python train.py --num_hidden_layers=8 --hidden_size=128 --n_experts=64 --experts_per_token=2 --d_expert=96 --d_shared_expert=0 --hidden_act="swiglu" --moe_layers=[0, 2, 4, 6] --router_score="softmax" --normalize_top_k=false --routed_scale=1.0 --balance_loss=0.0184 --balance_bias=false --router_z_loss=0.001 --router_noise=0.05 --n_groups=8 --groups_per_token=3 --init_std_router=0.0175 --lr_router=0.00272 --vocab_size=2048 --norm="rmsnorm" --norm_eps=1e-05 --tie_word_embeddings=false --optimizer="muon_variant" --learning_rate=0.00889 --beta1=0.93 --max_grad_norm=1.0 --batch_tokens=131072 --max_seq_len=512 --train_tokens=445400000 --max_steps=3399 --dataset="wikipedia_en"
Below are experts of layer 2 (counted from 0) of a mixture-of-experts language model. Rows are named router (the router's row for the expert), gate (a neuron's input weights, with its number), up (a neuron's input weights, with its number) and show model dimensions 0-127. Each number is 500 + 25 x the weight over its row's rms, rounded and kept within 0 to 999. Numbers have three digits each.
After each expert's rows: a language model's description of what the expert responds to. This comes from a sample of Wikipedia text that the model never trained on.

# expert 38
router:525477474520521521534525484480511480473515457500524478457493515506497511471462500509550528530548540480508539466534472524486470526506472486501476457519485483565546524517498480513478463475531465480487520467481474488528517479534526472511523516479514470515517515512520479477517488512512468474514482542533525509520489517552538492519512493547503537493514466514459526521491511489516493486513
gate1:494538526529452528553527481481475546500487507520507496509497484454520534512515515511484488500533555471500493473494513501488499518494453505521453483513511484496479524519494516534458516515502427497470496506514511492479496476515501517516549435539518500492446519478484507507519451489533468504465516515467492491515485503535466469481489518514452514527503483449496520519473506479491529470507
up1:522455542488474539487495494482542479519497485503481492508479517467498510505505493475485498496540517501522491499474488486509502453501442504520509477556527528531481487483545511523520484520492473483502549500489502533467479531523441538475475526523483502535488483459482466525529490533510478552503516481478540493515512531518517542462495507526510517530493549518545541522470505489531474524508
gate2:497504539511546464515487465504538524522505524495542537502481531541462540503495525518491477495568492527534524490530546478488504512472493473524503476505502512492489513548454521538457494500512487523461505537523485528487480532442514469502476513455464475514494545466523491489504505504502477500504497528483532481531497491525481502537463531498481508491481496513485519536495500494500480564479
up2:486524433502512511518498516505533500472536514458508468541475516499452507458504510449524511487499461475484508512463546550461529487520494501484520522467480473453499514539502519516499450522504479530526545496495485466548483470495489499465494490516444491473489517539519505499543509493499496496468532507492498542527516482499473523490501494477497507509456513517519519496530473477496475532540
gate3:487493487492530530507473476491553511510500511481532456511488501535492499512467460513456453476460488431491496493491505524485507503528492537510489540488519504481540508523522458500484474486550474518482499471522486483490529487500482513447526488476471492472482513460477519482525504510512479495471501552477502523520481486458511522472488536512559489499518490487488539507460509453491514444468
up3:486501499490495503517524516493465537520483521472517550505496554520511532480494510525466453486553499532498501520539472477451482470465454508553470487540530506506498516503461469530521475484513509512500504486544468506540531541477511538578505522475483485536503500502481523467504528518492521504493499489512526523477475480481500492485488495499448508520552497496482508465477499535497478514497
gate4:490532504514539494541498524522525528476511434512522500479494477514498492514503516490536512474475515492483468489514511499512521471522480476508444518513483526515547465484535543487503502490506525488481493467515501527509499512568478481494532541515475494465443509536523476550524464516511499482495465510485520535530500513500459494551522470533460493492476478481482526476462520517483483502447
up4:481498531538482479508541499523547521493506497494558519492512543474508517526491499564496507527513463501508466509515473481531480499534527485503501520479483479482489471500462515498449488485471491504504475541516508482462510509505508565476507530525479455500509483491451500489496533430504483537473480486517485521493504515449519543513531441505541494531501498497505524498495496525474495518539
gate5:516553451484565454522471499512513511511490503481495490485509470456513496540474482482459510521520504537501558491467454486503496510459511483494491472464507511528524500462470497492481479500512538517494548449500471514479531515479504467478563501506480457518474520482480506531509504499455490516502529497477511488490494505491512508516499507498513477545527502519502536470439540484490539484509
up5:553486500518466508506505455459522476527505486485471526500519505491470467480459488491510508530511462527473532513507522469498519492465504524493525509485498519524479531481463476547484495464518487484457448478494466494494508525523506511505490461497495472472516519457471493502500548538484502522494498537468550491526458443472484501513469473482477506515520568523496490525529499508487481550512
gate6:497518494531515522514506487498508529505466531514481460470505513464458526513509497483539485513514511463492515503541478512457484517516489460476492503517512518504556530450521490520524466505447485528473506518507415509482513475496542496531486461476513520549515511474454469470501528466511479517546491500506450503494552498501488492501492495493481515468514483523493513466452519478524496470490
up6:464458505514493489530490525445496502516506499506518548479527502486505512543520525510499528495496479502494483532502527486453540518497484494492511543483528459449540462507522537492508507493469441510498485497513464480516500511475531488483535475555495501493513511520514534540473467487500457517507520501476489525519519450467502483551524497465468484445508465479531531534516474480476518502505
gate7:485495517471531458507551533493524508458482513476474473489512526511498482453497517506481513530556515509501483486494432494470512502485522477489443514521493520487484524548457501512493481506460467518514513513538524504499493519493490502444506499523479467505484470477520486510475505486522479494509489540461477589497493497516508461496537542510488478499511531499459511454517510462511498525492
up7:484476501521512501528524517536459507547482494488524457506515493518511468518543502457490513448470450516506517532498506513512496474501494477471477524507463495517539483538473519533476515511510519516501502524466477502501547521517533502491463513503483479462540531517483516575530447507520494469526527470463496487504510525492490488513487503520531538480527493517532468509478520571498526498494
gate8:516504538507486497555489524509499529573503454528522443482463465508474492478520543513517482513484507507546488492523530509474526527498521522479558517501516553458508505470486465511486497471484502489504505462481502495530488479523501510508493484514547507457529536538523482488532512514537527464533499558473526501492494512503502489534526498513470498485494507478476539500517529513513535522474
up8:505495505512499473468496470498540536513503471513468510488528506425515493490526513532497497482522473480474551510532475471536476496551466480494534539555526518472495486527483507529494521487518531516482492511550466535512506464499516534517445485483490513490522528537542522520504482521530560510483486468523459510486476534488480499488482487519477529509485482505483496533510470511526481475527
First pieces of capitalized names and words after the, of or a pipe, such as Ro-ger, Li-ncoln, Re-liability, and Year in award tables.

# expert 6
router:515465478525527505533488480492528454475521467463510484464465515486519530500483518533534491507532510483512534475524485522505480521512481496488478471525462478526506500515465483532496467482525483489492525478482475499540524460515537455477525510525515478515518517505505470485536468544539471480496490523529516522514542511518539490516532516545526532487514460525459537520537503453531512487463
gate1:512494474480509486499498455533530480513542508446520497483541508484496533532460488527478531512504476494484501460503531516479462550489485485494441491498520499519504538523481478530514535514526470458499504511483524532478508490511501505532485542521524482524542485523527457492499489506459495496493488499509473515484553500505482544527509559500553471492506525512470466518557475459514498503478
up1:494483492513471502485546522505505501475479483496488518460506490459481464493523510492494476500488526465532523488486498497548456455483462554520515522500551495515538514514502523503522518491467513491480486562495490511489552554508471482462465535523570495523481507497505525513466517490504506463548503479494493463492511505499516479496545519513522552528552507489495543510524493511474509481507
gate2:496465485516530470491525481507499499521488463509491505524514454510523503521467471512439514521486525484492531503507518524491503526559488481494479459525519441455497533486481523532471495484511495476468513490514443509496498491530485470532470481496497478546497548520528476504522497487458488534425523496508514500526514472493487521470471524484491555520535492524485491561509516489489501518498
up2:479512486495520527542483500492498485465539507465492478523481493524479513484509532527538492483516512544535480498502546467499503506470504504455485530501500513433560489496478516501482483507493508545527517458515489563509473468495464488499511492511511509474539499490489477505518508504490511470551499536474474453459476481506494507548488500460561482447478473503487531514492469510469476485496
gate3:489494516471529527522537525475511521521512502492469525495503485534516515518494502483522488518509463446507516513507531515515497518548519499509488504481508522535511526491506442506464523486509504470471520529490489486539490558497494487531519497493527482518528462502467496543489512511549459511493507497504522440532502519501528450432522476481453465486459521502524505558495482465520463500517
up3:516513481541514487461486482526556563513533526512492467498527502461508495486466481479497475535514494507526517489548498494509499508466488482474504495477514509461508491525527488517509530508525496495460489495505508510497483491480547514531537551523524552550505528517519515506512504557487521538425518492483541486449453488482519511519497499479502473501489472468504518522487522479542477519496
gate4:508487545525491511492483520497489562495516494507509518497481497510519517492517502489485472518508507528453488475491460487487499498508437470496502471493484530493534534517515488526521478495530467528491469502505482483531521465503525506511511517473500460450510548479459464477481455519456488458499503467526514499468510534507475526478535486523540495558496532512504520496550436491484557497487
up4:512499516470497525496541530494522491504456519517543526504524456472523467506525537527508512511501451453499529513498484499525472511516526443481492478533495505512539527496508471510480512548522483516504512516473544472499501481457493562525503550504495477490460497540475536533499504479510501511469458513497490480469468486512502516498470547491490475497543494498504469510537520554511471539498
gate5:508473491519517457532502513565484485457479467519475471513505497506497495512462546499470484488472522481502479484494513509488485507524486504464468517493518532495494493491488543487492537458540481522502503530486475471512489508430507491507520489518499516503473506489523476474531510510523476459527521542472519547510501522494499488469465492561497529493486462502451517491569520504542516492554
up5:484503517476507505511499538497554508466454479486507492522526512497520452515497453494542469429508524474459450532499509499508493474486492465499455471457542467506475450505541510535494517510527513517481513494475479538496506519541517480495511485532479518521502483488483521504554481513533501469519479456487513498506523501504487468493456456527517541522496474486485500470516532513495481511475
gate6:520518502510508520525499501503527515500477466531505468465494472470542479492491503562516503494456465493508520473518461519509530510503502519452485516528476493469519492528459502515507491494506482474483447473491504545515483476496480455524498500532477472530493486541467480553479505503509523479516478524490565491473455496528518450542542497482516517460483490485449479516490483530501543494480
up6:500473484498508526498527451481487499501496491527497505490508488537558541495526534522534513491504478507448501508491491504440473497522477507493545508488520487484482490510522504527495451440514466509502525483493553533520484501494481465492517487454555500464523503472470488528531511547506522484494504522463508502497487494479498498517468511491560492539469516507527522447505524523515523490438
gate7:463467491519496470551471513480531474522506507473500499480495501505492489497462550498497512506497490525443528564504521463505489539517471464488489527571484494480513511548495537457493490509469491510454468484528501507501501532470500502466508475500522504491495512503508478522543488561489506502464453513490490508540550543496500483495529503513447500451531495498509504474501505488499502528473
up7:509490512512524522519530489477464511536504543462495537482489485490522483516536532444498517492527491520509501515477529489492464475447492496498525473483518470478494492514513508518550499481502455489506462497470506521517528489520538551457489509479495472456527548470497516532522502514516493478464527499501564519462534507512523539504498433537526509525504517504476493526478462480499507527529
gate8:488467527489540485518490486514508489507524472521503532511483488490515502503475477497483476484508515500520457485515496549539503530505482487470481524492495538509519498526428499495527514467482497511477479509509530483523509469507572488456566536465450501483516525462461490511522515521474528466464451466487477488529521488489533505512502474513505485511478507481481536482473474508543442527498
up8:503467513495501513525500493539475483527483484509480516493499521497470550534495477518496488464536524536517510497489529455509461524527489463502536459520509475507499473527431514477476540474466517448475487463517495449490492500451524500503487475473470506448533513485491474485467496478515527489496505513448504551465494534472492473521533506490495487504489506468542512494475504471507543510522
First syllable of capitalized names and words after a space or bracket, such as Mi(chigan), Lo, Vi, Pa, Sp, Ch(ina).

# expert 2
router:499474458511502496531510482477523503473508460475539482482495522493515511484457516509540482509518522510530538490533454527483474526540455469469488494543466475512512508525503458535490463483514478470472530471479486478513517475509546476494525520472512490522525520511526478489527491535473469490516504534519514524534529545529527461519505496529518548470522485509470556481532510470508481478500
gate6:478481491549517497517464515465513557536519515434495495487484481505498498499501483500510533458495523490500478462469473502484503539547516493498504490478512488507510553520510511507519480474500509487519516513443514504512518471516488499507536500434505522529514460492491480490492491472489480541418493552537528519554476535470481490522495503511500524484512511488482479504501562519498464482513
up6:469489495457516456495479472498542492496507486478473462520497473471512494486463417520477499489509495493520504518524535486470534518536491498506456528513486454550458504523486487491497557454492504494485495526527466536487498506489503457541518476439497510491487499488444469495484512488468511507493527514541521497488476496518461476499514493521491487509492489524463497525490509513477566495518
gate7:496549522494472503531472476472551495480506460499540501503492487502535506509481516452525512505466456499492481511499471502556506539515500533498525466521482475488522489491520477550502518473543495486481508499531511462501495468489529456472482494537432526528503529517502505518586496492498514541507496482495481504537497541487485511461496515500519500494518459488485512504514535495474467465526
up7:496493496528498492469511524519499492517461488519495452477510525508514530517539509469539518509481539517494486450500518508546457514452486517491496497523502531474521507480521510505549515501542473567526525502520490494534476517536538533537497505524511502531544516491488553478496498498470477454491498475486454487500545528482468536483522513465489502523488521479440509498493496529512491530537
gate8:527501526454484485516545499471520490486546473502531547513493523492477493479504500477486493510466519505530484506475499482508474493534468458484514516488465500471509494504578495542480511477508465502448510520498521498509481557473528479502503543463505496495537483505490497464521496539551504496499528483507523507517499539517523452479566499514511482484463512531472496505525443487497507540517
up8:490435467578492507452502512480508490501487495507460494509527525518497493460526525525466471512526479531471475500507478494504452518525515463511486528531508478498496501493483511528511457522533503459515542495553519477501545531499477499536441480517557475482530487497537501505514492513497509462499516495518529513485539479511497483545476493521505487485496493508513436498490514518528496500464
gate9:492532486526499502514509531519543486478534497471522531513501471510493502494507527478554517530512527513498522535579487572489549483530526481467510524531493479506510486512520487516537493520514493494512493486526526495489518476477506493480520472499508471507518505525540457515506503538509453529472494497464470498510501497454535490476483496497491441475515455513469507482459563476479526482504
up9:510482529471521467517522539478513494524458474481487497546495523444577494458479533524489542512502494534531491524526478460476498523530499520541500495530533546503483509521494545484499534487506502477505532507503531477505477485479491442530507513494547491485508493510479490473479504457478481512513502463499485515501515507518498486546531488477484480511528530510488553495485478519489495567506
gate10:516455503491467507498453495476522443494523506487526537517454503518511500511495519492507484491516493474483513515553501496556467498493500487472513523484466509547503504524504477504460544486539518520531558503497470520508503531491514459509497503490481468525489522452539481501421474457504482517495491508479526556509482516469505498524480493505528506507522516548479508462516501524513453529497
up10:532498456472503538470453461503505529515487527499519476513518439464467494475478475489519467430482541519539510486520501510463517496516462505521501501499440475484477526519513505489508465532529540533543539521491494492485472516511496526483494522494505487483527467519518499489520529508512536496514518515485498519528496504506444495460505518521521499483488473487492539512430503465534500502518
gate11:523504458479492522534492502481515499510575484508503451515487524538511496483489474524475481467461484475523504492504477525522514514485513546462499511474475467417502491448526518496481477495525494528493508482477519520509526494525538476494517501482494456543483528507469489480536467484504474475542477498506493514476486537494528521482477526535473500498449519547509494459506518465516470492491
up11:484498471501474519499479481539486454552453522468537508523502498519454485543448496455500482503493530518544546468492491476535476519521474502466483531452526455461463496510483517505478474521473485468470557503528510460533483499512519503514477459487473486507472449497532518488497502478491484517517509509484515501487556520462492483498497493514479504467477531495518507486484509523501492530507
gate12:487519475505523537533466522447519506504485503521486511493507538438488508505496547534516504527524525484527536558485473504526510535478478486529510451528503515499528501486456476504504519534536512520472491472516501506453551466474476505514542536481461501500512494521522484507510501522480529468535480546502504480531499505502499530502498499559509506463494507539480512516525490453490521528540
up12:471487500461555515513476477469521499504538501494495546501487506467516479466489503510502492484474489478599505496486509534487481512502503530475516528508452531488561481475482500445475512506479505493559509500518516462446492492515504480509484502488540509527509496502516534527528444495536496494514498527484517496487522497487482495479475519495472489501498481502516494531446524544539509525460
gate13:539516489510500474487527507502502474527505494468501489532482527522450465519547498529519500571548493508498474531522507524521478510541460492495501514496516489511514510555480492529509470495509503490497497465522470492504511522490490467496507503510499499469452584494492488476472502491520477473462537531496488519483476504539511481504540506552460532527532491476470523454548501506531491517517
up13:482502536467513513470540492493510508502561501510539511516534504487488507485510479515498532495496514523528464469502482515495495490465523487487502484506512559513504494455487444526533476501503470496522516510518464497511540538458493508501520512517436492482457494478469480480531484425507465491476471509523462488539472488544506498453486532527508523484468526507522483493471478505499530520454
First pieces of words and names split mid-word, such as ef-for-t, Te-wkesbury, st-int, plus opening quote marks and the dot after www.

# expert 62
router:544506508503522514495485533481536467493522491485481468483485531498545480485482524515538458563481502463503528495509494543468484524530483484508472494503498492456522491512486495500507481486538488537477542530512503553507536523451528490463517467520544482517505492512513479477484528519471489490462462518490469479535503555483520424515506483482521516501488514510492513446513515514527485475507
gate1:537480488541495464464497490489445516479492514509492480494513543467498508488511471506442471454486516529537522487484484492511524501485540475468450492490537487529480519503513519484457483478530462518536518466471491478509460499510495491550462498493524489503508491517465497546480514486490542478529522537487485487473527539499523485491500536494505506459497485496506464547522457498479479471555
up1:498503452504533487491475467485494535477483485444491499517462467492513500494473525509509512493521512502443509510493482513509500452521528519539476497504501479473502522506512499463504520458502524490546470482487514534506492487539492498472533489549557552522478515521499499487468477475452494521539501515484546508503526471457488444456534478517479456491518457501487457511528477501507491480496
gate2:440524450545462492482497501467533483481517488493503531475507504480532483511518481531509514514511507517476500496499522530519500491466514489488546487526472534505479509508507510492507510506464476520450509492554512481456481529541486466551513510488510484526521470465508496415509541500478515510522503503527486506489486524517497527533491474476513492459448502517467465545469459497498474479493
up2:476490478510491474436487464527553519475466537491507503496525530512470471490493475510517548500512492522542523496515482497547490469474476540530515507516486485481532480555510519526491494465464482491477513478462479549503529479478520498432524509506523503503510473479518517502492457500516523497526474498512503495519497514464531519502509464507484490451495526473562485550490499523547505502500
gate3:518455550490516509501511481544507544488502499496489471454475450502509491523488484536482503476511469508447551551499511487511493470498468551491512519511480503526516474488480536465502543514498505519512499526513512541539471475480524510515487504485466498500501556478558538546476515494477460503491491507495488491513476531505551513515473521459541479504504464504509465465484491485499530478504
up3:482531513502532476491538495487536509488530510532527505527489480501494541503538470469489520470519526499524520519434458486468484533501506508524496497529551517538533470492520493427476490485508519516462500508481509489534486527506539464520480532514531493499530500477528482485514534468460518555500482472446502494499530466511506494483492500538516544532519520482482518494518471488484475470524
gate4:469479484494486484494492482479479429508513491502473525513484522475496552495502522549503510507514472538510522520501476504491468523477473536454497539502524511485465498504469488481473480565515510486522494469513495487503522492487490492491482471513477496499463486497449480538529535524476486509536491509487505501498508468499532500515484481502462480435519492475526517476468432544547454543498
up4:482517486470487452497525477475498521515496502475460526497498466540503504503483510498458486497467483533516517526484506476536473537536522503521507520554495517510508518498466539498504522539511492538470493520492500489470526439497525530491557549527499529472495503480471508495485486525476473488502458495570536477513506478503503524509510492518436497493456490506475453508524509500471449501520
gate5:458504543486499488499526520473512488496463490517491473481499478504504541463504525452482575483466481527486491477552494491536524483496488546487482531443522480485525493501471491492513516481538511527500481455474478521500477521507492514503494525481500483534511498495560503506477469470518461541530476485446519489487519507519511497528491506491537465551547479485530476514510469481475482515521
up5:506500478533565473513536521462475507493532473528510505514484467494485470505489515543511492450472468508502531493521492499498499496544464520548481505484546487492483464497512485498533479508489513488501493512484520529501522493512512487432495530479491513534469503462497514535532483523549526499484469494558515512515498512508522510536507500512493512517541537470553527581485508484489485510530
gate6:501526511502502463541473501491475547441498492488500519495509523484526547489505493508530540454528538544508501512445522488454501481515497508542474479525491485474553470471517493470487502494489470550486480488497488466481462491536495513473502493496499508509520551469488517473503542453519505493507511472454525496432491496491521475539498523526496520492519505490506497536541492500480504495544
up6:524480463500439504477474513520514514504550514514506514462496530502466492463520469494527530456506467538527474516490479491476506450556504481489448506514517497527535514439482536482499456499494519497498498493483529503493477489481538502551519473553487513483499473471527455474506540542485496501530482465518481510532517506474482499496482507510492492479515507525499487507474447497528511453506
gate7:506489528497557499505518494468499528514440506459543517495506507502487478493484532491474502471452523486458471491511513477464496492485532512506490557490481506473488490495490485526476476517466491503513489485498539517513463471457467497506513536490529540519487482513490490501520467531460482517508542527519518516540474489475531522514467535502486498474468506462502470475447433475468510499452
up7:478463472540528563485480554462528493500504475485511507467511542484450553515513524505467544521491483482454482513529501487554491516499492511518498481482523518504516522463542510472493511462458532523492507512492533504519459504455513498492509502516531480495490529527474524515559481497469472528515490500520538509515467497515488484537488495456501487491501522527504520463458463484489498481487
gate8:477467493475509540539483468486501487508494483562502523543546522491507490473492495486545524563498501506468501526525484505537533482499503477489522538534507457483515485526472516494463464480507515479491525468489524466462465521485471515526525462459492499476489502529483551500484513491499508478439532488452485525483538496503492524532504541504485502485541455509508468479476481485489497488513
up8:501488475503504539491427505549568475481557502502475497494489462481456474472504472490478479470549505531515493485502496484514546500508467481469453497478494509426545493483487534509516492499499520520492487539487490514526514519511490474501544464499549550508504515488492486479460494510522475473472480511518489474503491502544515493473518520508490486536485488472489477469495526508472490519510
Single letters and short syllables inside names, especially g, n, d, such as McGre-g-or, amal-g-amated, Ludw-ig, Da-ko-ta.

# expert 4
router:501534456490507514522504479469537494521528479470520504503469539468479502493476549518531511535533541495471569459483524500552453503504499500495500506472480525492516499539495485510495504488523508477504536458497490532511482475498511496475490538491479488529503494497498469512455441503470513446441513516457528511498554513507501483509510449508507462494496482527502529513521530499524475511486
gate0:462516511467498551497429519526513495494538529496502532481508519500502484463497506507489476490482469470502500517486505497565524461521479542497478468467477449474466492517490473528502511480466501508505512476463521476451477498524502515503517504486484507533513519467487525488507515484484482494538545512472460483492481502517474495443512497525503475476532490495514497566555500489525499439490
up0:512537479505541547488522468518504498496483514528480490503523479491484546493485488498518505515503518501490503507547483534438494495475516464464511490524446472512537513514508484502500510494476495508535486556487478525497517499462510500511561496519493496474482457531496445446472525525499518495480506528525535474448551491504491486515508523495511482495528478492523440472478514476474502440515
gate1:503495522446513487492539511467479486468552465476500538507491505457569497494483509506494529469519475479526488533532488461478466523537498508484506503498518498518514519528488519510482509492507465498540503527513477523554504495512465486508456492484531464515523470553547552472462500514499512477522526466504529433494549488505508486501510480484490517470523513496523495494492511523474458503515
up1:497485504493505515478454469536510456486481498505486518478471502478538468512462531485507456517510512483514499517484522474472502505509491517498477511516497481422483470512498465529472502462515525521518466523504535547485475476497494481508450499506515520541464529529575500540520459500482521527538494507508479511467514515458520475507525500473487501464469524536503472524457501494535514478471
gate2:500514522511548497500526475515488513487470487493494469518496484527528552488511500473544501499504512488465548501478497495517482530510486513518507521491502526493459493464529519511471521502523463490495479467540518491454464484546463498485502495497520502488482492547564514514423499484511499437497495501491511544511501506474492509526543514494534465518490479514510493535511499547457537481440
up2:535529514489460466487498499518512515504514443535505539471507512475507511459499497477458509478526518487521486470491490465498498504479512505466506503491500519505495525474484444480524484512553450462513473486497455499508507554524501475459506500463494486503490532510455536502502446461487505495510573520485544465504522528522478538481500490522509506503492505507511479513543525494533522502560
gate3:554462492500501500487496488469517484516462510483509502518508559506487536468463492506502565506472493525541487519512491511489556531464479474497497508521519493497535477510491449496512513497546481469535491516465521527508454487487527517504512512476520478510477525534506508547510511504528538496514486492449526502469510521499483521508455442477538494513514454457482495542512522496540485517524
up3:535477520482481472479550461507497538470497473473531503492469484498573530487476534513489464542507525514539488495469472515464514503509428533481534478454481511499499486526513530508523499516501535484520465533473501524507512539527498468497496516548479528495477493531495498449495503467521527494493526475475490500509516499482505499488510493485462473454526507521515539520526546502512482529490
gate4:538452465523473489487523508528524471491536523470468509515485496495515447497490511530517513478489499486476463482526514493494487508457522480491495482542485467501563503511503465511543501495486538515524513495484521543483488500463528470463483487501528523525505520499522488509463479518488520506485457460510476522510490470454483554468487492501467457440559470494490515486471540501484495512520
up4:479524555497499489507532510480497499478502508488463514508492472482498539517526467460506497509460504523518529487528528508485526496505477552529502531474457504443511452479521534445511470498499483505523527486459521516532509509545523531456487504481513494476504527483509520497463504513488499465458473507432493549489527523527493484542530495519500546484530467491495521493470484518510485458501
gate5:494458508467544476496524518510508518485495500502490492448500500573485519422469501476521507531486475494503518505526465514535525474520531540504501473488525486492481476474530471526550442518484547481507534494482498501472483454492485473497506513501481498461458502499470474514447502523521509462517513553509472517531513537500484506555467470505521516494502472502525496500488506499494502497508
up5:538507483491472537499525499534522494493474504527517477468492473513495489520545551515483449546525489486538485546523471442455512501557507508485517489485519487476471485527504463495473494473489529468485509526506523482454475497472454489545539545497500505474512480566491503503506479506523531529501474519506517485484496460489508486509512511476488512503471549545483491474495486491498530481474
gate6:479502520522527522511519492534510529535510471496471473502564471460504500523457520471477505492495503509492467512475497442481529517454514474528483472494505510438470502498484499507509494500514520500500527509500500473543494494511575488481505467446496461482463544483511526509533468505537480519502530484505482468505512542474522462496477534494459488481543480539479497474495488497495466515476
up6:521513519526548506461559527493487545513492505507493534525530519490492482514488488526502520512507491493467463554473483469491509505465481465501541473471513506487510509478494476523531455513558538525507498469523467510517509506516481487463549469480499457495508472453491485528511497516493493506460532474462501488464520497498523461510537497520541458482516453535469489475473520509512489529513
gate7:505532463519499525511492541540526480500508449538466480511505485487511525507528537577482499540483493467522488541519546538533505519507482521534478479545509520492493522489491515519460500536479491484477460528512521486481500482474486521523486506522471450501482522523519527455443513519524483512491505495451516541493496493433514534457516493501517478497523497496514511492505496478525494486512
up7:516507513529495452476506521477505553477496486502531540522432484515474514513472512476517493524488495514483525472533445520524506458496471510504514519505515503551448460495495496506503483499540485505505482474495483567545522513527485542488497505511482470499504466530514513497452491528495493508473524506486502510460489516534449475509496514526526536520469475451503511543469479505475487490538
Subject and possessive pronouns he, his, she, it, who, usually opening a clause in biographies, and the He split H|e.

# expert 1
router:517460510504509511535513478459534495476513484459516489472486524485520533473494522485544552506502488484522536460512480513501480504490465475466478496537496479524513542528498467538478488495502462505475507440494464462559540474541524472460519507500500451542534527516502490495534475505498486465495477531537501527514517508538524478500509519510526519457516482511487523498520515476523482483530
gate1:491491535498491514465514532483541548468543508474486495453532531508489500516517515508543478496509475534479540512482478494483499516518503460467481486495534497511504516521523543478491502501516481483506472533479524530531513467440509512491521532546474481531511511459461450502532516492571502500538471508486508504507512498490545500510490525498523481524507506542457522472478474492488543456512
up1:507468515507506484524493472489505518501495493488469510452479472479541545497499463479508530522517479469471502508500528521462483525461508460511501486485524487516532472475501521526480479452514529517499487470494487525523495467472533495543499471477505533491492461466556505513500496519525517546501497515516455468480496499451513499503475466455473486559515531485488484472580490516504459517506
gate2:523498495527501540528500483512501500518498531524473511484505476513491520477473470490498486476500529516486536463482508536471506499492497458469504535492501500461515532517492487499453479496457486496475520473529536539521529521473537459490495463489526538472547512562519498456503461488522482492468486504481515512521543483545473487517527451534509483483525498491564476546473526508520535502519
up2:496515524532542514509523497521460524518487519520488522532509454566506475462462464510493502520516462516506515493500480503501464517502490494547495502451495538501482531511533511500475506475548491460546511513499488543515517503551486493504475461475466486439485515511535514455502500542539489499507509484440506493525517487508530472491541557470497478510490516478494472497481519499477482510495
gate3:511503489478467482530444537493489500476447479490531514489491495455521476516517521519536522495495507503506477495521503508486524535496502506481509510510521530447533514442532496535460437486525485522521531507467522511565492515519522456501505473498497501520468523513483477489456506495550514523514491458480473530552504473511466508511513519493524529488495526527498518459519477500532452492473
up3:482559504500532473489582501546492443501498463480480459519482505485518467500501543520481480482458517503479474497487516521477488494496515485534471466512449546496497511470494487508486486515514473532516530497536460508518506433488502489524501503507514492520509484510509539488438539541469516527522504536523463498490519507515499501510483513507503497525475526498456484531505511484470517542479
gate4:491480526581518455506501526511460466510464522464489466521466477480532548479497534434488487514503506509479525467480506492476510512472475462505468571496466461497496489516458523515477468511532473526496535453501479506520552538505535468500521497484490505473533534513513501500489539518516532496496484513511502497472524513515501527521486505486520524491506495527507473500512476456503506498491
up4:475534527499497497540501524497474530538538539473487510495528540533443526549489505478517513482502496489517499501540481516531487489477523501471492483477494457485515499503552487501477508505532503480469478539491490464477515489475479487453476461488538453498513490489458488498545517489564469539527499520477526541492547495488547543521505485498519515538476532505493478533495476499502491498495
gate5:481537518525485514519530519474527502535500515455522486488477463509513487537472499510489476495507486507449452500476493525489475448493487532487466528545510481484506515485501479525471458492540519538491524497535530464512509503515525489492497539480460485521499521464486467484493531475514448443525481488538478475469537518528512508475485498466520474457502514520477545508486478467498522537537
up5:528513545497521489495481538532521482516503476482523487530515502515523503547503472537495485500506485507497498519471470506472494532464536544478533493490525497511517505491496510545534470482462480516486518473571450522556491484511539478450491508472461460506527478474494481512477499484469514533459517538514554513491528493525485484505492496502537490461483508515513532509482516492478546512548
gate6:489513534492511460502531499537533526582488502482510485488455501504506518478472497487514498501522532505501504484508469514514517542486466463466501486506464547474519537501472529501482496499483494548471509514495526495480517493489516524463476458500492473554536495504454473493520483511500529505534509481506490518519481441511456455478505546542474535517530507489488500504480535490493500493435
up6:510509479528473500547496504489497479530545493525513531468475519448499489471473501521529516488507513502514554486459489515520542529488528527491549500480509501488503545447454490479524500491479485506471468514483498501471529520519462521526526547481476492482470487498462517523555531486534516512496494494560492514493501507492479526447464512498485529521523511473482451511498538488537499475477
gate7:522483468513545502560508557464499484488519476488487475519504503475533504509496499495474486486485487483518501522462466469494514519474521457533533500530517470463508508461498508505492498539499487465486466487491501490487545520469514512503543505510494548582535508502466473508528479490501488452461457469523463487498522519509524463490502502552538507479537488486515480526513510477480500468482
up7:509511518486505491516469472500491527517510481492496458525507499485473500519538518483497483498487490507514506460474466483522504529520511538466490487481519541548484443505520522531523510471520539479492492516537538469470513520465470526506505467474484511456497543541520494477490494485459506522486482520498471481495501504477459513507506515447530532493486501547560576544499456526519506482497
gate8:523503525496489485528470506466551465480509505487504499495483513505476530544548488488537460500498531493528519461540482530489516504501440531490458484496506494462519506481501495520538509526496491515525491502537512546527540505533504544481545470495498479574528531493471497485546468526465492510532517511539458505479518503472492527494471456467497516508492488514511487504522466517476531491512
up8:548536512468501516474476486490491467542500523497532512488477516510542507518515464502521467533489482562535525490537473465552477511455510528473453447519514504496490514489479509505525549496523524498493525510547478494506507490516506534483477522523472454510486457448467497521503515497520497479503497465543480528506466520498504529492489515511502502511536466522476448533526510515483496476483
Bare space tokens mid-sentence, hyphens, digits and byte pieces of non-Latin scripts, e.g. Hebrew letters, Inuktitut syllabics, dates like 6-301.